Below are experts of layer 5 (counted from 0) of a mixture-of-experts language model. Rows are named down (a neuron's output weights, with its number) and show model dimensions 0-159. Each number is 128 + 32 x the weight over its row's rms, rounded and kept within 0 to 255. Numbers have three digits each.
Before each expert's rows: "comes before" lists some tokens at least twice as common just after its tokens as in all text. This comes from a sample of Wikipedia text that the model never trained on. Tokens count by the router's weight.

# expert 67
comes before: " in", "ing", " of", " by", " on", " to"
down0:135119129117153098156111139104149187081157182155136143122086134170034127159082110116188120080096052149121132103116139127140136078130082161066120164161141155139131173155069131112116131179171111162146171151145183126117104124137125195115103108106181091190121150119101113117128140132150146129156137132129085181080172171216170116141162130136127140142139121123089072192155150161122109120119145093099170099150171133117161076148148150158142117154196119140173132066124139160164076195121139
down1:101180097098124065153112113154092128158110128093124132190080210081095106176067120154097105141061161092034136132096070117152102155087118150104108120110138146106125133133108165142109150091172110125137115107078144088111081127156128075156116081157151123189136131178190147090129087135165129108123120164118143122081084078145137120113189117115134127087177166085154114126145157107112132122112188129117085191090094122082046086113122079156137143160096133107164132149139159147175126101130160
down2:157145178177156132137128130151094125088080059142127142105116123183123129134158160110140099214127111148091118155103126130154138123091121132154199066086168125094200135090140174114174101126124155168094159155096107111088130100192158118153132141077105176148120161135153137113165104150115092125125128202106117131173140089177141144155153140118160126126101169149153146184090171109140203176107148136171110132167123151089118166199169126154067119181161148144179177157058106093151168150115126
down3:165121098112180138091158108163096161123157112105093119157161135140087139116118110117122168131124144181120136194129173148155149151114111144154157100065166144057160095065133170157070071087122159121093072153068097104138167170100126096152139088153088181136072132094141103136129128122120125134136111130113087168143104155113091129132126100087148086189100106119100087143111098145185105112165138139163067217211154131106131139141146136120152153149090152056107166221094116117090110123116152

# expert 16
comes before: "==", "The", "In", "===", " The", " He"
down1:169137063140163159094094118145143086124139142126118120093137093110104127143121140100122125121133107170113127110130079142078099075156152082119153152097144116160167122113119095190181121093142083121102091158106102053099064108121197058118148112222121127128113120095131114094062146083147091122146115126057118157138136113142105111126196145140073110057121097139131181098116135158137143164147109105150111117156143087096114168129139165111161136151188159079136141181125127161110188210206104
down2:109132139096143125092108118169087143157115183120142118189134126074146159151133177174129150050120123090160105109129119093154159100129164128110105106211121118151171156123118056100117182134152116142151100141089136035139077114188160102184118133113131166206149099107098074161097162092109104158166111182117170153098169103083104069128121123156132095074124116120095115131136123117167155098164100116143102090118158105131111079058171130149123146169152125089086162119077168133183162114162110
down3:121164109127098200115113095159120162080083137091113091140181155119144090180109113177148110138159185149062101072090115126138150126125132144129149143097087124125148131108144118076172108143186151105161218084130148089116209131073129131110106134196076182187096107166122092117135125141158147123144136090093111143090079061077127100118096108079109074138125156151126140152121129123098059146145174138159106124173189123136137128107185170187129159153144089131136188139108119123114175103141115
down4:142103103142074133126122143172113102134115112107128143142166137076126077185154069104108149154149148160113164150132091143093125113168102159082142113133168126120186158103128102139126112108162093067138143126077129161103242148155148102067120124215142137108086196157127127102155135165131155103093147143137128140113122155090111081170058093124143119163202179166155178124119214147104150158120111162155141142117138098144154100144125168089105120169110153149123112208126117065064148106151106

# expert 47
comes before: " a", " the", " an", " well", " also", " not"
down6:168125128053130084101118183145141138181160057127117199118095124177187190090126107169093148131087131162138130121153092112152137109140111152211138131148110103126168147143160134116123106092069143134151126099169122141172117120113087123094120150059135135097133138161118087143173117142125135119108139105096162121095133098128064140141131105114109082163215095131117141156150039201066176139161115166134101089136124099080152182097102153161213106096107124092108191110124125145131119128116124
down7:121142136206150118104124125125084098127124089110118145164130141177119082146157120148118124200157146109112103145147137150103145157150113138123127138128137116111139079159142132148134149125130118080182129069088131042129192103145182145148118122150136139148067150141088118109119143175086107097083134129145208139152097168200132032175147142170098077135121176112077153131122160125125127124113137136087140142159147041219089121157175096136153177180064133154145151106141123114088055128123151
down8:173154120200156125179126024110145142174125158112150104190119121156147153132135152166124185096178059137141157115138131113153109116152142087111067122106123083126092120141126142111071107139074101179129090162185085094121141159173075102099124136139089166124106157097116157110087179117104125221194125150125167156138152125100105101089123182128105124099140146121165102142143108122158111190093119091154174157125168145121181137088150097097049109159093092112102119086105110123143150139083156
down9:095158121104103184202167138089135155096130104138100063067072125184124112103104161187169096122093148117117122108115145126113130197178128111128095100111094114145157092182106118105186138154116099112053100115140130116133145154152148153106089169147050110079131078163111111116171132143153180135177132129110156166116200119145153189169081096152191186105119107133111141144198108163136089093106114131126094142177188166166151127117160082151139097077130117159129139112145127118159091080126125

# expert 162
comes before: " |", "0", "1", "2", " |\n", "3"
down0:116110196126066140179107127093092146142153129097118144116159152108135114158142177097112134112110156138135127127098156112139032182114123163089074118080201158114076111142120189072140088141117113138099078176152096124101098116178106144112140093111132156098141092138124144204131080133134184139150146129118168175172106175177114108118151116110140133168162100159135150095077119154098122116154147144106156174061121180122138152176130168157085169113089152066091078082145124114149105056073105
down1:209085093152134084154156155185132128067164196155121163118126137113163143118096162118139099104160091162125162202168099144178061055154139117133126053128141152074185151140136118166095164130186153146110133146181070156087111185151100094103129137107168151139077093188133157175102073107156152151142124110119171120105095122104118130133120168160117091158169117143116093097102132111105139139154131131116109150123110117082117172165172118120112111107078096091088105141078114166114175095102185
down2:098126094112138116092115041143132180068062150153133141136118078100093103120099132145124126119108126132117040122123135125045120111129100089139137116148161201125111127149156102141158094173111117106096079050089164122125072082120071099101073185133118185100106058095099102149148189149147148116080179137152108072133121077114133124143088114138145137101126159061139142134119150092114154157166150150083113090133125155093168121129168131081118099111127129143112098080158098120160195172133091
down3:128125082092180127104153114129141123092144156133159136143078117186154117200128137100078073183128084137114128156189129164102057183158123121130134087165115121121164179163114118151160105144160127113104122134164119123091121043174116140153099117111053115143069143076139136129191107143115117120147133198101102150087155116070104183092143139143160160088072136096089091128119030175141150084164160091114122148158137123117135138115140140162102108153158123134122141156171082114137062104108067

# expert 74
comes before: " |", ";", "–", "th", " |\n", "1"
down0:167159109100154130166114163093129151124146133091081120110159121098140091092099070080090106165179127154138056103179105121139162135175139149131179133114123158136127078142136102184120135098145126200117090156169137111187105157135078146071107146134185171144174098141125137107184146083108139131099124173136097137131118165150152100181062134125123073084132166153146113139171116094125105088108119113114071188150173099244116153124109123172132092126091090111125133149186059125121144098092143
down1:118112121163091048109132113119143152163191130120180102133170107070141076124139107143135130150154154128078101130137116157151144167179111106087156128045176139098188114147115075188103078069144054116147127126195103129124115106150082140102120121135049092205092141103094117118129120072087136129129152132171109125084154152171141148162104115146147112135153166121079150218119158101123109196146129136135064174126174122143125138116132121112162130125194109138137109172097173157103136117172139
down2:107192154138100170097087106159104096170142113085135122099115159128153132089120145109198158148080115133158154157071119103137127161118087135155125142110111149200127122164161119126145114186166083185112154071083055069093140134171149149111166125161183043125175111078132074103124163106137107090083159145138116132122126130116160135111129161166102078145104127159170115098115112127080116102128105130124187097165126090154136102133135093119163124082134158096079131060078152130194218137137096
down3:141070136138105116126183087190127130101123090136157163146076106094145180115128133144133077146097158175133073152120136075133122072150094086181070112174133123088093111066157120124149111128105101152099139134104122151146084154087125123105132081094154089110197154093151157169135126202131138136065124161094079109129140081145127139148155171106117156121175129164173158155140094158128150140144118148152091089079163142068143175138126060122114129124106114094131160093242070154111091170158120

# expert 62
comes before: " of", " to", "==", "ing", "===", "ed"
down2:136192122118129167104131123139147126130206116128151130101109079174162114092102100138145168178090088102143130137114115150106112101151102134086147097104119151105173214104090081135136130128101154151099117108139127125128117141134059098097123090123162136118184119114132167124086175144183135110151164126118133193109148152097142153086171156088170140178147139172144131095120082131076181143105109084155096167086120180071157104096106087097129130001102131158184154167125115133143099069133203
down3:077196141106100163127086133135100075079092091180131182075124132097124149063176175125110109128129151178105062152095085121087173160160124105169123106098132116197123092094154064140112103129110151123113103153162143151154150171106121159045160106109140131127140077133138135133139185054154130173127101127086082167171096134100104118078158178105079117121105175113125169093106107164138096144175154140119133098135134134111159186110110097146095130152077111108107128085129097134075160128173191
down4:139137152103091121120116145140199093164088113149177170156102168145162168169195145102117152138135130157081115173101123109153135150121099088097102181116149171096059172143180111124177103144154114148143098085120106154084172078118143095175129132098157149099180138142090148133137144157149194167185128126188132138170133088088118113106089068155221109107110122112128174102148140161215104198098140136131111160197154128157128111142129153124154065114150145171157156102106127159106128106180125
down5:140169110118143128126135096160137177135128114221099141118120173064145136213116108098117186134102117119193210151149175139138180142158122172133147123173124142122127141143058153151140130116144127106162087132128148169120096159160168076138123136134080097139110204119098129098108088146151080078113180182113173100065121115145115198094147112130142124096169147116112133173131165113102195132110110134166192091102139142171109082109115162081199126174113144126131149095065173133132120134136104

# expert 66
comes before: " been", " to", " a", " in", " as", " that"
down0:099104109118115084113113132116163165208106136139109138133121146139128096195096152084107153106170109136122142087102171102140157179100168140126138143104169089149072158092177144158147148153092143141174112121146125142179176077161191160189134118138125132169118191138136122056147166176123166120184122101132171093163131169107192080141142098162118135139148122135087172081147104129127112079178144091147117077131077150132080065102117143123104153113191135128181162092119175078132172186074123
down1:162108161058107128089085142085111102113116075129131172197139159126147135169156196123142102092116150136135110080158056104113151146109166144105123147137150177117212103063145162130160120116093141149122123156147147144187103195094101141178096125079169153114152126151109096132162145090138155140112075103157138092112159106186086177076100147139151139137136118149106141106116153122138128152141170173172120102125148205075139121143134136095146134144092054145143045099088131161052109180108122
down2:160125175214130185113138162078103135118103124174193177081210103084199150135175217121076087176120120104164121126143122115098138154107121150120156160100131129100100146090100116126121150126102102118121127153111070140126112118101090135126116151131152140104135171135126137197126108146126096120166090108132185125152111144142150194115130145090069095123100157131127119107103109141142054113151093165128119156113153098133097149173149120139152119127086000084181156154085126132109140135151180
down3:103128146111122156110194144145157110136171109107092097134133076094110142102084119107161141070144080167223061073099116102155106141093156128136164114101125115111163146097225162147147124102174142153114093193090110143151081146081118124157152111113181081064132165078137181142134139118157080130080127134151089136084138151065116147116122102127125093129067162141135076098137075229134103161138165155085146092155156127104138134184091112119133088134143155135128113115095171120162125115153125

# expert 15
comes before: " |", " |\n", " in", ";", " for", " of"
down5:141097111142166126135104108145098063138126122088146097095147139180134125109131102130117137092113121146175156129123138092116100090188157132137109126117082097095161135170096074131078164149135114110176102162143160109129175155109175074082122176148128149067122132124119180093101131159119121084131149097126113122101165123102072083153125136155135177170101141176128200058111162094088118154081079119160193087165200136146165072083094124130118056027170152143128092135162176156107128153158129
down6:115155116081116105106110142138127113190138179151119148202146167070099190105133125085110123165130108123137078112099165168141130118164134185124151187088133131161067151127188146145117179118072114096195118129047137105114107142153149096120157126056159175173100159108137114132177062142095140116080130085113155149116112130107120112126119114117089089160112104098075131082133135164125130076071174199140125106133135133058127127120184189133125097129166148123127126105119230133113109144098132
down7:166106157108142143124167130137178090139095147156176073176092145106197082160109134115075170143144168109153129085103125134168092082105147153105068113186107110167152050178078115124101128113061125181148153156136199108125159154129115169162120145035176163085150104162111093156192116162125126149126132128162122117106102096178173137143138141115145145195123149144065105160118099113156092117115119106163131149117110102141103151080148161079084148155118137148161155199088116091130134158094144
down8:157135105137107126157130113107104144110114127132165100156199108134134159151143118095165155066178138110139156144128174174077111099115178117141074181155112251155100148125151126117136123135101109102134070120117126142184132058124057117122126080122161135105141119164095116220096135129117165115120098151156124158145141131117083124085157214108107123169127144108130127157135073155102151137157115099150167151184151108141171192103188146064103123119192140080152120101179173139110096117096160